Weights of a small mixture-of-experts language model, trained from scratch on English Wikipedia: a softmax router.
Below are experts of layer 5 (counted from 0) of a mixture-of-experts language model. Rows are named router (the router's row for the expert), gate (a neuron's input weights, with its number), up (a neuron's input weights, with its number), down (a neuron's output weights, with its number) and show model dimensions 0-223. Each number is 50 + 10 x the weight over its row's rms, rounded and kept within 0 to 99.
Before each expert's rows: "comes after" lists some tokens at least twice as common just before its tokens as in all text. This comes from a sample of Wikipedia text that the model never trained on. Tokens count by the router's weight.

# expert 9
comes after: " the", " of", " in", " The", " on", " –"
router:43 63 39 32 62 57 57 48 54 42 54 60 54 40 42 37 46 59 58 55 36 66 57 43 35 54 58 43 74 45 55 38 46 32 40 41 44 39 38 49 66 64 63 63 60 59 44 41 69 55 57 36 43 50 36 63 39 57 37 46 45 47 60 38 48 66 40 60 63 49 38 60 45 60 41 38 34 43 53 47 42 47 42 64 59 37 52 54 43 58 70 45 48 32 59 47 43 47 57 39 59 62 55 46 34 38 41 37 44 72 39 61 40 38 42 44 61 47 44 59 52 43 44 59 40 57 53 34 40 59 62 63 49 40 63 53 45 33 41 56 51 54 56 68 45 58 37 38 43 44 61 53 47 42 61 48 58 45 56 57 68 57 36 32 51 41 48 59 38 60 54 38 61 54 52 48 53 44 45 51 46 56 41 62 52 28 66 35 60 56 41 39 36 59 45 55 58 59 57 60 37 63 61 63 48 64 44 66 46 60 66 38 53 57 56 44 46 68 34 59 39 36 55 50
gate2:58 58 45 54 39 35 43 32 50 64 49 53 40 60 55 37 56 55 76 47 33 50 35 51 55 60 63 44 48 40 68 47 36 49 43 58 43 47 44 45 66 47 46 49 51 61 49 42 67 65 37 49 58 54 56 54 48 46 52 48 52 50 64 34 45 39 44 54 46 46 59 62 73 47 66 56 55 36 57 46 39 60 44 42 56 45 52 39 31 53 54 71 45 71 34 39 50 53 40 39 68 41 48 47 43 45 73 51 55 38 28 43 49 70 45 57 55 49 36 57 45 66 49 44 57 41 52 60 38 44 53 55 34 55 47 40 50 52 51 52 55 52 47 54 41 41 37 39 56 65 53 44 37 50 70 51 50 59 42 43 43 44 41 51 61 44 50 59 34 41 59 54 63 46 59 67 53 39 35 48 45 46 39 54 44 49 43 36 41 62 45 53 43 39 51 50 60 69 77 55 61 46 47 55 53 64 65 41 68 68 48 33 42 79 41 46 44 48 55 77 52 57 48 63
up2:46 54 46 34 45 56 47 62 62 27 65 51 51 61 48 60 24 63 43 41 61 49 36 44 54 52 51 64 36 59 57 67 27 43 65 62 42 56 56 43 53 39 35 41 37 55 44 48 43 50 52 61 55 50 52 38 36 52 38 46 53 49 59 68 43 50 46 42 52 50 53 55 53 53 44 51 51 54 52 60 44 56 38 52 28 66 61 51 53 51 53 55 82 61 61 47 59 58 42 31 46 49 37 50 48 59 52 68 57 45 41 51 57 53 50 35 44 67 42 43 62 45 50 68 53 50 36 42 38 48 38 38 41 43 40 46 46 47 44 31 57 53 72 49 41 58 34 60 43 65 57 65 36 48 49 48 44 30 52 51 44 53 39 58 54 42 52 45 62 60 64 50 33 58 54 21 62 57 45 44 51 42 48 45 44 65 53 47 50 61 31 53 50 36 48 61 39 78 52 56 50 54 44 52 58 32 52 55 43 58 50 66 43 44 70 67 49 56 58 34 56 31 44 45
down2:67 29 33 54 43 43 60 61 59 30 38 48 34 70 40 33 38 52 45 55 46 65 47 60 47 52 62 43 33 44 38 57 52 53 49 46 73 42 50 40 51 63 53 50 33 53 50 40 36 49 56 30 42 40 43 54 44 40 44 50 52 68 40 55 59 45 55 59 60 59 62 39 67 44 52 69 27 66 58 45 62 58 47 45 65 64 41 63 59 39 60 62 63 47 49 42 55 52 45 37 36 32 51 43 50 36 70 55 57 44 58 47 42 52 50 46 52 47 41 63 41 49 49 44 49 48 55 44 59 51 45 35 49 32 61 49 47 54 56 50 68 48 36 57 65 54 64 46 60 48 59 42 50 51 44 67 57 53 40 55 47 50 51 64 50 42 58 51 53 60 47 37 44 23 53 60 46 61 56 34 51 55 61 54 45 48 32 63 62 59 58 57 50 53 55 34 49 43 50 42 56 65 59 69 56 79 56 63 53 40 70 50 44 53 44 53 37 49 50 29 48 65 44 48
gate3:38 74 38 35 54 40 44 30 42 49 59 73 46 37 43 33 33 69 50 55 39 59 55 40 31 51 49 44 54 55 59 52 44 57 44 42 57 68 46 46 63 57 57 50 45 43 45 69 51 48 46 36 63 50 49 52 50 60 56 54 52 45 51 51 57 42 42 29 48 54 56 62 50 43 50 46 54 40 58 47 51 58 52 44 34 60 59 58 42 53 60 53 46 56 60 58 39 45 29 60 55 59 32 42 71 56 60 48 58 49 32 36 65 61 36 37 41 41 41 40 42 44 59 41 37 67 49 61 46 47 47 46 45 50 45 57 68 46 57 57 51 45 43 47 24 61 49 65 62 36 54 43 57 45 54 46 36 64 48 55 67 52 48 39 65 38 34 39 42 57 52 46 38 57 62 40 42 59 37 37 27 50 56 60 35 49 57 47 23 53 51 56 47 36 38 27 53 56 36 54 54 63 44 52 34 50 39 45 52 55 55 27 47 56 58 49 47 57 51 47 49 66 27 51
up3:35 60 65 63 50 53 48 50 50 40 57 43 59 46 45 48 52 58 54 38 74 57 65 46 54 55 45 51 47 52 50 46 44 44 39 36 44 55 74 35 71 60 64 30 51 26 39 40 44 67 54 48 54 57 42 51 44 68 59 45 61 56 54 55 34 46 62 33 62 59 47 48 54 62 49 47 54 39 40 32 38 53 56 44 45 36 66 48 55 64 41 45 59 56 58 49 38 49 52 62 58 40 52 48 56 26 48 55 50 56 61 57 39 50 54 81 39 41 26 21 49 51 56 41 50 30 46 47 49 41 57 38 50 44 55 43 42 52 39 59 48 40 35 48 44 42 41 54 50 55 52 41 49 38 44 59 47 47 41 36 44 52 47 52 62 49 43 48 49 40 53 37 52 45 55 48 48 45 52 42 58 65 45 34 65 59 47 56 33 37 32 23 47 47 39 37 65 53 48 50 37 40 56 28 53 41 42 21 53 55 55 66 36 53 45 42 46 50 51 41 47 34 40 54
down3:49 51 46 44 43 39 64 57 40 50 37 46 27 56 58 51 59 59 35 50 40 41 60 56 61 54 52 41 65 70 37 44 58 54 39 52 60 49 42 42 51 41 66 47 62 54 60 44 47 29 69 51 53 60 54 49 63 41 49 47 61 43 49 44 55 35 44 61 61 61 45 40 43 56 53 63 39 55 30 58 55 61 42 55 75 57 33 58 36 44 47 57 48 43 41 65 39 47 57 49 49 43 69 44 53 70 49 57 44 49 57 52 50 35 49 44 45 50 49 66 50 50 35 64 59 39 69 54 47 59 66 51 43 49 49 41 40 33 67 36 48 61 57 40 42 27 56 51 50 56 49 47 40 52 79 67 63 53 48 39 66 60 54 30 47 51 56 52 37 71 57 61 45 50 41 34 56 68 35 53 47 39 37 44 64 47 50 61 47 56 62 51 58 65 56 52 47 35 58 46 49 54 34 61 63 46 57 73 51 43 47 47 67 49 46 61 36 28 40 46 45 51 59 51
gate4:61 49 54 43 52 56 49 44 49 42 38 60 54 31 54 51 36 52 47 33 47 56 62 49 49 72 50 44 32 36 50 36 61 53 50 34 63 65 66 48 53 59 44 51 45 46 40 55 40 71 47 50 56 52 63 68 50 49 63 44 65 56 60 34 69 37 37 58 63 46 41 50 45 46 38 33 55 52 59 50 60 62 66 46 53 62 38 56 49 44 33 54 64 45 60 51 47 33 44 56 54 43 56 46 63 47 43 52 55 50 57 42 42 33 42 38 57 43 40 40 41 59 47 60 49 67 54 67 33 42 56 46 43 42 39 69 37 48 70 57 57 63 54 46 58 40 39 42 39 60 42 53 32 63 41 48 69 55 45 45 34 44 69 51 64 55 38 56 62 54 49 37 40 58 63 49 36 34 57 50 51 58 51 48 44 55 42 51 37 66 52 77 61 49 46 52 45 40 48 43 39 77 30 41 53 59 46 49 60 67 42 49 40 49 57 44 51 21 43 53 61 42 56 42
up4:43 53 30 59 53 32 40 42 38 33 53 41 64 57 55 59 49 50 61 37 51 50 62 36 40 63 57 51 48 54 57 67 57 54 60 67 58 60 67 50 36 56 54 65 48 59 51 34 52 50 38 63 47 58 58 48 41 65 54 48 56 46 50 33 58 47 50 59 60 54 56 48 49 44 34 58 44 74 43 55 49 52 60 53 45 41 58 74 39 59 62 35 54 66 40 45 40 48 46 54 56 62 45 57 64 44 33 43 28 69 59 43 35 62 44 58 75 68 68 53 49 49 43 47 55 55 59 54 57 39 41 51 30 47 51 47 66 43 62 45 69 45 50 42 70 35 71 60 51 44 39 46 62 44 36 40 44 57 59 57 55 52 57 47 52 35 63 69 55 52 32 48 42 61 38 54 48 61 49 45 62 37 34 60 48 49 54 46 55 53 55 52 61 44 61 42 50 39 40 47 53 43 54 61 46 53 53 55 33 78 56 56 27 45 54 65 46 54 46 52 34 51 39 51
down4:32 45 59 52 52 55 36 45 72 49 53 53 54 69 37 61 56 35 58 58 50 27 37 44 48 56 54 57 32 42 51 33 42 59 47 65 53 42 43 66 59 51 66 40 50 50 47 57 44 50 52 66 51 48 53 49 50 54 42 44 70 53 52 44 58 27 43 43 52 47 44 44 58 62 45 54 60 57 39 42 59 44 58 59 55 55 60 27 56 49 59 58 57 42 42 53 57 53 39 54 45 55 52 48 65 46 57 57 59 50 29 52 59 48 62 56 40 43 49 44 65 59 53 37 58 36 56 49 49 39 45 50 46 50 50 61 77 63 61 41 57 47 52 34 62 34 47 40 55 48 47 73 51 72 48 52 57 77 52 33 44 33 39 51 50 50 34 55 29 58 53 60 48 56 61 40 40 57 58 43 62 66 55 54 56 60 21 50 44 51 61 39 50 44 37 50 41 63 39 78 56 55 44 63 70 62 24 43 52 55 47 59 38 49 58 39 51 58 47 48 47 43 57 38

# expert 8
comes after: " of", " the", " and", " a", " other", " for"
router:39 66 40 30 59 60 57 43 57 44 52 64 51 34 42 35 45 57 56 54 35 62 54 38 37 54 61 44 72 46 57 40 46 31 42 39 51 41 35 46 67 59 64 62 58 57 42 39 72 56 55 39 41 54 33 63 41 59 39 48 47 46 58 36 51 67 38 61 63 47 39 59 42 59 42 42 42 42 52 46 43 45 39 63 57 39 57 54 41 59 68 51 45 34 60 46 41 44 59 35 58 55 52 38 31 33 43 40 44 70 37 55 43 35 40 41 59 46 46 62 54 43 47 60 34 61 54 32 44 58 60 62 48 38 59 52 46 35 43 60 47 54 57 67 45 49 31 42 45 43 59 50 48 41 62 49 60 50 51 57 67 60 38 34 46 43 44 60 38 60 52 42 62 54 52 43 56 48 46 49 44 56 41 65 51 30 67 40 56 56 40 35 39 61 46 52 56 60 57 60 41 59 64 63 51 62 43 60 47 61 67 37 56 57 57 39 46 64 36 58 41 37 53 40
gate0:61 53 44 64 72 29 47 60 58 43 35 44 51 48 58 54 56 55 50 51 53 63 42 55 42 32 46 48 41 65 60 50 59 54 40 45 54 55 45 47 56 46 69 39 50 54 48 52 54 58 35 56 48 36 45 58 52 46 55 50 61 43 30 47 53 46 48 67 46 67 53 59 30 67 48 67 61 40 52 65 34 56 56 49 47 33 57 65 58 44 54 49 48 36 28 54 59 40 60 46 65 37 52 49 41 46 46 53 55 54 47 38 44 62 66 77 59 60 46 42 60 29 55 51 54 59 78 46 66 51 58 58 53 49 55 50 53 61 46 43 52 41 46 37 46 50 41 59 47 48 60 51 73 31 36 36 62 50 62 68 57 52 71 52 46 58 46 60 28 60 45 52 53 43 46 48 77 53 39 50 46 62 50 53 42 58 39 48 38 26 48 46 51 44 41 40 51 47 40 71 40 53 65 36 44 38 42 42 57 55 50 56 38 60 35 49 77 64 50 52 48 45 58 48
up0:37 38 55 50 53 66 39 30 72 59 52 48 45 41 42 49 72 45 60 50 60 57 52 46 42 26 49 24 40 50 40 61 46 48 78 58 49 50 60 50 44 45 70 46 40 58 48 44 71 47 64 46 72 55 56 40 65 45 39 50 53 52 54 48 36 55 59 66 50 41 51 56 51 55 54 32 60 54 56 28 27 40 60 46 43 34 52 59 47 50 51 51 58 50 43 58 36 62 63 52 37 48 67 64 65 52 27 52 66 49 60 45 64 56 50 33 43 59 56 58 53 45 48 58 41 38 51 56 48 62 40 29 43 40 38 45 64 57 45 43 39 59 58 50 44 41 52 55 57 57 38 56 38 40 42 44 35 55 58 54 55 53 41 53 30 54 50 53 56 49 72 51 39 52 50 61 43 46 43 62 60 65 45 54 58 50 70 54 52 56 37 52 50 69 51 57 37 56 55 42 56 42 30 59 51 67 48 53 49 48 50 54 56 41 54 46 40 51 62 29 32 60 49 36
down0:61 45 45 64 56 55 41 26 50 42 46 28 62 59 55 55 58 46 48 45 52 63 52 65 51 42 39 52 49 71 48 52 56 52 47 47 35 69 62 43 49 50 41 56 43 54 68 52 43 39 35 46 72 56 44 28 42 52 42 34 54 44 48 39 27 47 66 39 54 50 49 61 53 38 54 63 56 52 64 63 43 61 46 35 54 49 71 50 52 40 66 48 59 45 55 39 65 53 48 40 55 42 48 55 39 57 58 58 48 49 58 47 54 64 52 52 22 65 70 27 44 42 62 69 52 44 41 60 39 61 56 41 56 46 46 59 59 42 58 41 56 40 46 58 57 46 51 42 47 49 55 56 38 50 55 48 48 67 56 54 37 59 40 44 60 46 47 57 62 69 61 58 60 47 46 58 54 42 37 60 62 68 38 23 46 63 52 51 45 50 42 43 46 43 28 41 52 45 62 42 49 47 52 49 55 40 52 42 39 41 73 47 64 56 47 63 57 78 43 55 57 57 40 69
gate1:62 61 55 71 51 45 58 53 55 69 29 74 55 56 33 39 54 59 49 41 39 49 46 62 49 54 38 43 47 61 59 46 48 54 52 55 45 41 42 46 63 49 58 63 44 67 44 38 52 65 28 54 40 50 55 38 56 69 58 46 56 49 57 53 50 55 67 38 65 49 49 54 47 49 38 45 63 28 65 48 37 39 24 65 40 60 67 54 45 48 45 57 25 53 49 72 57 58 48 31 50 55 56 40 51 58 29 57 49 40 66 49 61 49 43 61 39 35 54 55 38 51 47 58 40 47 42 33 47 47 58 76 45 59 38 57 37 48 42 60 52 38 53 37 54 48 48 39 44 36 52 51 38 33 34 42 42 53 50 27 45 38 63 55 56 44 42 53 60 56 41 60 37 54 63 40 51 55 53 61 46 42 43 47 53 38 41 51 41 50 54 42 67 71 47 44 54 37 43 53 35 48 43 41 49 54 49 47 43 41 37 44 58 42 47 42 47 62 54 39 53 25 51 68
up1:41 42 44 46 41 55 46 47 67 50 61 62 28 56 50 57 43 48 42 53 47 64 65 57 50 44 43 38 49 54 48 53 50 39 53 33 44 43 76 52 63 31 58 47 61 42 56 59 52 51 65 44 78 45 48 60 54 56 28 65 57 48 65 44 35 62 52 39 45 57 43 54 56 40 48 53 43 60 39 68 41 61 60 43 41 57 37 46 50 65 63 47 70 48 64 51 62 48 40 48 55 60 49 46 52 51 44 38 37 45 35 41 35 54 47 45 50 62 46 54 73 53 49 46 56 30 43 46 52 55 56 42 54 69 51 24 55 56 53 52 46 63 29 55 45 46 54 63 61 64 62 54 38 54 64 47 49 67 65 70 69 74 47 69 42 47 55 46 40 59 70 40 49 72 44 62 41 49 45 58 44 39 48 36 41 39 61 47 56 40 59 59 58 59 45 48 47 58 55 55 60 54 44 51 54 51 44 50 58 40 49 64 64 52 62 67 47 52 31 54 52 37 51 32
down1:56 47 63 56 52 58 58 26 52 43 62 49 49 16 34 53 66 40 52 20 62 47 55 53 44 45 55 42 49 55 60 28 39 52 39 72 31 65 23 51 60 62 54 55 51 58 48 56 66 64 50 62 46 57 52 61 41 52 44 42 36 61 44 57 57 49 62 59 51 58 29 41 60 42 49 52 44 35 37 53 64 52 44 45 38 41 46 57 50 57 59 44 62 42 71 36 30 46 58 44 62 60 46 50 51 44 61 53 40 53 29 24 40 54 43 35 43 45 58 50 49 66 41 48 50 62 53 47 40 49 55 46 68 39 55 46 53 32 45 56 56 64 52 42 44 49 42 39 63 54 45 43 41 42 50 40 67 45 46 47 62 61 47 57 55 54 43 47 38 42 55 44 40 60 59 48 38 52 49 53 46 54 51 71 47 46 45 51 67 52 41 41 53 52 44 51 51 52 33 38 40 41 44 55 81 43 51 72 44 41 44 51 42 62 46 34 50 51 57 47 44 57 57 50
gate2:57 55 61 53 51 54 60 39 45 57 26 55 38 57 44 29 36 59 57 42 58 66 59 59 54 39 45 51 60 29 35 55 31 39 37 35 56 50 44 47 37 50 72 53 55 39 45 52 44 54 58 54 53 43 43 49 50 51 39 50 52 41 34 47 67 67 31 40 39 55 60 55 57 54 51 49 43 54 75 52 46 46 52 60 33 56 66 45 56 66 41 43 58 67 69 52 46 37 59 51 47 46 37 57 53 55 38 68 43 51 49 59 54 52 45 42 55 35 58 45 49 44 63 44 41 47 57 44 56 55 33 40 53 65 38 64 52 57 44 49 38 61 44 43 50 31 42 55 59 52 54 56 38 58 42 60 71 42 46 22 56 56 49 47 57 41 41 62 48 44 55 66 42 62 64 59 49 51 58 39 62 50 44 38 45 58 69 43 28 66 42 56 56 70 51 55 52 48 38 45 45 59 69 39 47 42 56 51 42 60 57 40 50 52 38 44 26 44 41 57 65 30 53 36
up2:37 41 48 48 52 53 46 51 60 45 66 54 58 53 34 54 37 32 53 61 55 59 55 44 58 68 63 51 47 37 69 53 53 38 53 65 61 52 47 39 44 39 53 53 56 36 62 68 45 56 54 50 45 51 54 54 26 64 50 46 41 39 39 55 49 56 59 57 46 49 40 53 53 53 67 36 65 43 47 61 64 45 52 46 44 62 46 58 51 77 55 57 60 46 55 40 57 51 51 46 62 67 60 49 42 53 50 72 46 57 55 39 52 32 49 44 29 54 55 63 48 44 49 39 57 59 69 57 61 46 59 34 46 53 52 56 63 63 48 52 63 48 44 49 60 50 54 34 52 57 35 53 54 59 44 43 45 79 52 52 48 60 72 42 52 40 42 60 38 19 39 52 58 69 58 44 29 75 62 61 64 65 46 53 45 46 46 53 45 46 55 65 43 53 37 56 51 40 52 47 32 60 73 54 42 55 51 52 47 31 45 39 42 24 39 42 49 55 58 50 60 45 48 42
down2:50 55 40 47 56 48 57 40 34 46 52 63 56 57 40 34 66 44 46 53 57 54 44 34 46 45 49 51 37 46 60 78 47 37 49 47 44 43 46 57 45 75 57 64 33 50 57 49 48 43 63 54 52 68 61 61 36 40 50 42 60 50 55 60 52 56 58 58 62 35 72 47 49 57 53 44 42 48 58 53 36 60 65 40 38 63 45 53 50 41 41 46 53 53 65 30 50 31 41 47 48 59 44 44 70 57 51 38 27 61 65 31 63 56 47 39 46 29 56 41 45 62 61 44 71 49 46 48 70 55 55 49 68 66 20 52 38 44 50 43 48 58 53 46 58 50 56 33 56 71 56 52 65 45 43 53 47 52 58 42 52 49 49 68 49 54 59 61 52 63 41 52 56 47 62 43 51 44 59 51 47 49 56 23 52 49 33 42 41 50 54 57 47 53 57 43 30 51 19 46 46 63 43 37 57 55 51 61 52 41 56 46 57 49 37 38 41 49 62 51 63 66 53 54

# expert 28
comes after: " |", ",", " ", ":", ";", "|"
router:45 63 34 35 59 59 57 47 51 42 51 62 55 39 40 38 44 57 61 54 40 62 55 38 38 52 62 47 72 44 52 37 40 32 40 40 41 33 42 52 65 63 64 63 61 63 45 43 70 56 57 39 43 53 36 63 39 57 40 44 46 48 59 38 51 68 37 58 64 48 40 64 42 60 40 40 33 41 54 45 39 48 38 62 57 39 53 53 43 59 68 44 47 33 57 45 42 46 55 39 59 60 52 45 38 34 42 38 45 71 39 63 44 37 41 47 63 48 46 64 56 41 47 60 36 57 54 36 41 58 60 63 50 40 62 54 43 36 39 58 50 51 59 69 44 58 36 37 46 40 61 51 48 43 64 49 58 47 57 55 63 61 37 32 51 42 44 60 39 61 52 40 60 54 51 46 55 47 46 52 48 55 38 65 51 29 65 37 62 55 40 34 36 58 45 55 56 60 56 56 40 60 60 66 46 66 41 62 46 62 67 38 52 60 56 41 44 66 38 62 42 36 52 49
gate1:52 66 60 60 55 67 41 44 61 41 52 63 63 55 47 48 37 72 63 51 47 60 59 49 42 73 60 59 49 58 62 43 45 45 45 37 65 45 36 46 36 60 32 61 55 50 53 49 47 36 51 52 54 46 28 57 44 44 45 55 34 43 43 67 50 47 52 66 77 54 63 68 46 64 57 28 48 48 59 39 47 58 71 24 50 55 48 46 58 53 48 54 42 65 31 82 51 41 50 39 33 57 57 59 49 58 58 53 58 48 41 33 35 34 55 69 38 65 45 50 63 55 43 57 52 55 49 48 52 54 56 54 63 54 53 70 47 43 38 50 56 54 67 42 41 47 53 62 50 44 48 60 62 63 56 45 43 44 36 54 52 39 42 46 45 43 70 62 59 47 51 34 49 50 36 51 60 58 58 50 44 54 60 70 47 53 48 51 51 47 59 54 54 31 48 53 48 44 50 28 66 55 50 44 48 49 49 53 45 71 61 62 29 44 53 36 49 57 58 61 49 58 60 50
up1:50 44 67 37 58 49 42 58 41 71 35 55 48 46 56 44 35 42 50 51 26 29 37 41 43 46 43 49 56 47 73 45 56 49 56 44 50 41 47 54 51 45 47 67 60 39 45 36 31 45 43 53 64 56 51 52 53 49 50 49 23 62 44 40 50 36 53 32 59 46 34 43 46 33 49 71 49 36 47 52 42 62 50 57 44 68 55 71 53 52 50 66 53 57 46 45 38 53 54 52 65 58 67 54 58 55 47 55 39 39 53 48 45 47 35 41 54 36 48 43 30 32 62 53 55 54 55 53 65 47 46 50 45 36 65 52 36 53 64 61 55 42 44 55 52 46 56 46 59 53 47 38 40 59 56 61 35 44 51 67 48 45 62 53 29 63 68 53 25 55 59 43 44 44 62 35 40 39 45 48 41 57 56 39 36 56 48 54 40 54 41 40 42 73 39 63 48 51 49 41 48 38 36 56 58 53 52 45 60 64 62 62 61 78 57 49 45 37 55 48 51 63 28 49
down1:57 60 46 49 45 26 40 62 55 53 53 51 53 66 40 57 54 67 43 60 54 49 28 54 53 47 59 54 50 58 59 49 70 41 53 40 54 45 50 42 50 39 52 41 56 39 71 47 54 45 33 47 38 68 42 60 44 46 43 47 63 43 51 58 48 70 64 63 42 44 52 22 53 53 60 54 50 52 43 57 54 57 36 63 47 59 44 47 27 42 47 46 31 51 49 52 52 57 48 48 54 56 40 40 39 40 41 42 28 58 50 43 71 30 49 45 49 46 46 49 51 37 54 51 46 54 56 47 46 56 62 41 50 60 34 72 73 57 58 55 43 54 27 52 39 48 22 57 47 57 52 48 50 43 33 28 48 39 64 29 41 55 43 56 65 48 59 58 62 39 38 39 48 54 50 43 62 44 31 53 57 38 36 62 52 49 65 50 60 54 58 44 58 55 57 36 59 38 79 50 53 44 54 58 41 40 43 60 53 57 46 43 54 56 37 48 48 64 39 31 35 45 63 59
gate2:72 60 42 48 39 47 41 62 30 44 71 63 41 47 56 66 61 63 55 53 50 49 54 51 50 42 31 30 51 58 48 35 50 29 48 59 37 41 71 40 55 48 50 42 43 72 49 50 47 54 62 44 60 43 35 39 52 48 44 45 51 40 55 54 52 57 42 43 44 35 45 44 63 43 45 64 60 28 49 52 62 53 55 50 69 42 44 57 55 57 55 52 23 39 39 59 52 47 73 42 47 48 32 50 64 56 48 50 68 46 63 50 58 41 45 48 40 38 46 44 34 42 53 41 39 55 42 40 45 59 50 69 41 53 37 49 58 51 46 52 55 61 72 50 70 57 39 48 58 55 49 58 42 64 64 53 46 34 46 64 51 43 38 43 38 43 43 48 49 40 41 65 37 54 48 24 50 26 50 43 49 41 47 43 60 47 71 59 52 61 62 67 43 56 58 33 43 60 61 38 39 53 35 48 40 57 47 47 70 52 48 44 47 59 40 47 67 55 52 52 51 43 48 65
up2:59 63 67 54 61 47 52 43 44 72 54 44 51 56 31 52 51 33 48 64 59 54 49 42 50 61 40 59 34 46 51 55 54 40 54 49 47 32 74 59 53 44 46 64 44 61 61 66 61 50 48 49 50 41 52 39 28 50 51 55 52 58 44 50 55 34 58 54 30 62 43 52 55 51 47 33 30 35 39 38 62 43 39 49 56 48 46 60 48 60 40 54 54 59 56 49 33 42 49 39 39 68 46 61 49 46 54 66 50 64 45 44 35 61 54 52 51 54 52 41 57 58 48 53 58 59 45 54 56 44 40 62 45 45 47 28 41 52 32 67 39 61 47 69 66 41 35 35 26 64 40 39 56 43 57 45 63 50 38 69 36 56 49 45 40 33 59 67 52 45 51 48 39 46 52 64 50 49 71 47 39 46 42 59 47 68 61 49 39 61 62 46 52 66 54 47 42 57 52 29 62 58 65 59 49 56 62 45 72 34 56 49 57 60 55 47 41 64 54 62 39 54 28 41
down2:44 44 41 42 50 59 53 40 47 40 73 40 74 54 38 58 38 58 56 30 39 52 45 51 66 47 48 55 57 32 37 75 47 40 47 56 49 64 45 39 53 33 52 51 46 49 52 44 40 48 50 59 50 50 45 44 52 46 26 46 37 61 63 52 48 56 53 56 38 45 41 48 55 61 61 43 44 62 51 40 50 76 49 51 36 57 61 38 64 30 66 46 48 59 37 38 61 41 53 64 52 53 40 61 61 46 44 43 54 62 49 47 56 62 40 41 47 40 59 49 62 51 50 50 39 50 43 54 65 45 58 41 58 55 68 67 44 51 60 53 37 54 64 26 47 51 32 60 56 39 38 52 64 42 55 36 49 45 59 41 56 67 54 43 40 68 64 42 50 30 56 34 31 30 45 54 54 35 49 59 55 47 47 46 53 52 58 43 58 59 50 40 50 48 39 37 80 50 46 61 63 38 58 51 45 43 33 64 38 46 44 49 34 40 57 53 66 41 56 48 61 62 35 49
gate3:33 58 51 60 45 61 47 49 42 55 45 62 60 39 50 33 33 52 44 35 51 49 65 64 38 68 52 43 36 57 46 56 56 44 42 39 41 39 52 40 30 45 28 24 42 68 48 39 34 31 53 30 55 51 48 41 47 57 48 58 42 50 43 46 42 38 49 78 68 57 69 52 42 67 42 45 64 31 49 43 55 56 51 49 62 52 48 47 41 67 49 43 35 41 50 38 62 50 51 40 39 43 37 58 35 51 40 44 53 59 54 42 48 57 50 47 59 48 45 44 59 42 60 58 46 37 53 57 55 33 37 37 47 44 50 49 58 44 65 32 67 52 55 66 62 35 55 32 43 34 69 56 53 32 42 38 56 62 57 49 51 50 53 52 43 62 44 51 62 46 57 58 59 63 55 63 41 37 64 52 45 51 46 43 46 60 38 57 60 43 41 41 44 62 49 53 43 58 77 51 44 53 36 54 70 36 47 59 53 31 54 42 50 48 63 59 50 59 54 54 53 49 31 44
up3:54 40 46 38 48 49 42 53 66 50 68 53 57 40 54 44 40 51 57 56 69 71 56 59 63 55 53 49 43 49 52 38 51 63 46 45 51 35 41 47 42 39 66 46 39 66 45 51 42 53 70 53 52 56 30 35 51 51 61 56 64 48 45 63 70 42 47 46 47 35 48 24 64 63 50 54 52 40 30 62 59 48 44 60 68 41 47 54 63 45 52 36 38 40 50 38 57 52 57 63 42 50 48 49 36 59 46 68 46 56 59 49 50 36 52 48 55 44 59 51 32 39 54 55 50 45 65 47 44 57 52 40 60 56 55 51 57 37 58 55 68 78 51 41 71 46 51 70 41 57 61 49 53 47 57 50 54 72 38 47 50 41 46 68 42 43 44 57 48 68 43 53 58 72 46 75 42 55 44 64 45 34 43 51 72 57 53 27 63 55 39 56 45 35 51 35 54 55 67 63 37 58 54 55 53 45 42 51 39 43 46 62 56 62 64 58 50 32 46 61 59 42 44 53
down3:43 58 65 48 62 50 47 41 46 59 47 45 21 45 41 37 66 50 53 55 54 28 47 35 17 37 48 41 51 46 57 64 58 38 49 48 66 50 60 48 38 53 56 35 53 36 44 70 61 53 53 50 59 53 59 57 51 47 37 49 48 51 74 27 42 46 62 45 39 58 57 50 42 66 48 57 57 30 39 63 46 73 68 45 42 42 50 57 50 52 49 40 48 54 67 42 55 45 57 30 64 41 38 45 57 48 48 54 55 47 62 52 53 53 52 45 44 62 53 64 52 52 67 41 44 46 56 57 37 37 53 63 53 50 58 59 35 58 54 45 57 50 43 62 55 57 52 55 51 55 39 46 20 52 42 40 56 61 65 52 60 48 40 55 50 53 47 41 52 67 58 74 46 67 37 49 47 65 41 42 41 59 70 44 56 55 46 48 46 48 61 39 39 44 54 63 49 36 53 33 51 42 52 50 57 59 51 65 51 44 46 47 31 28 64 63 46 50 57 32 41 49 66 61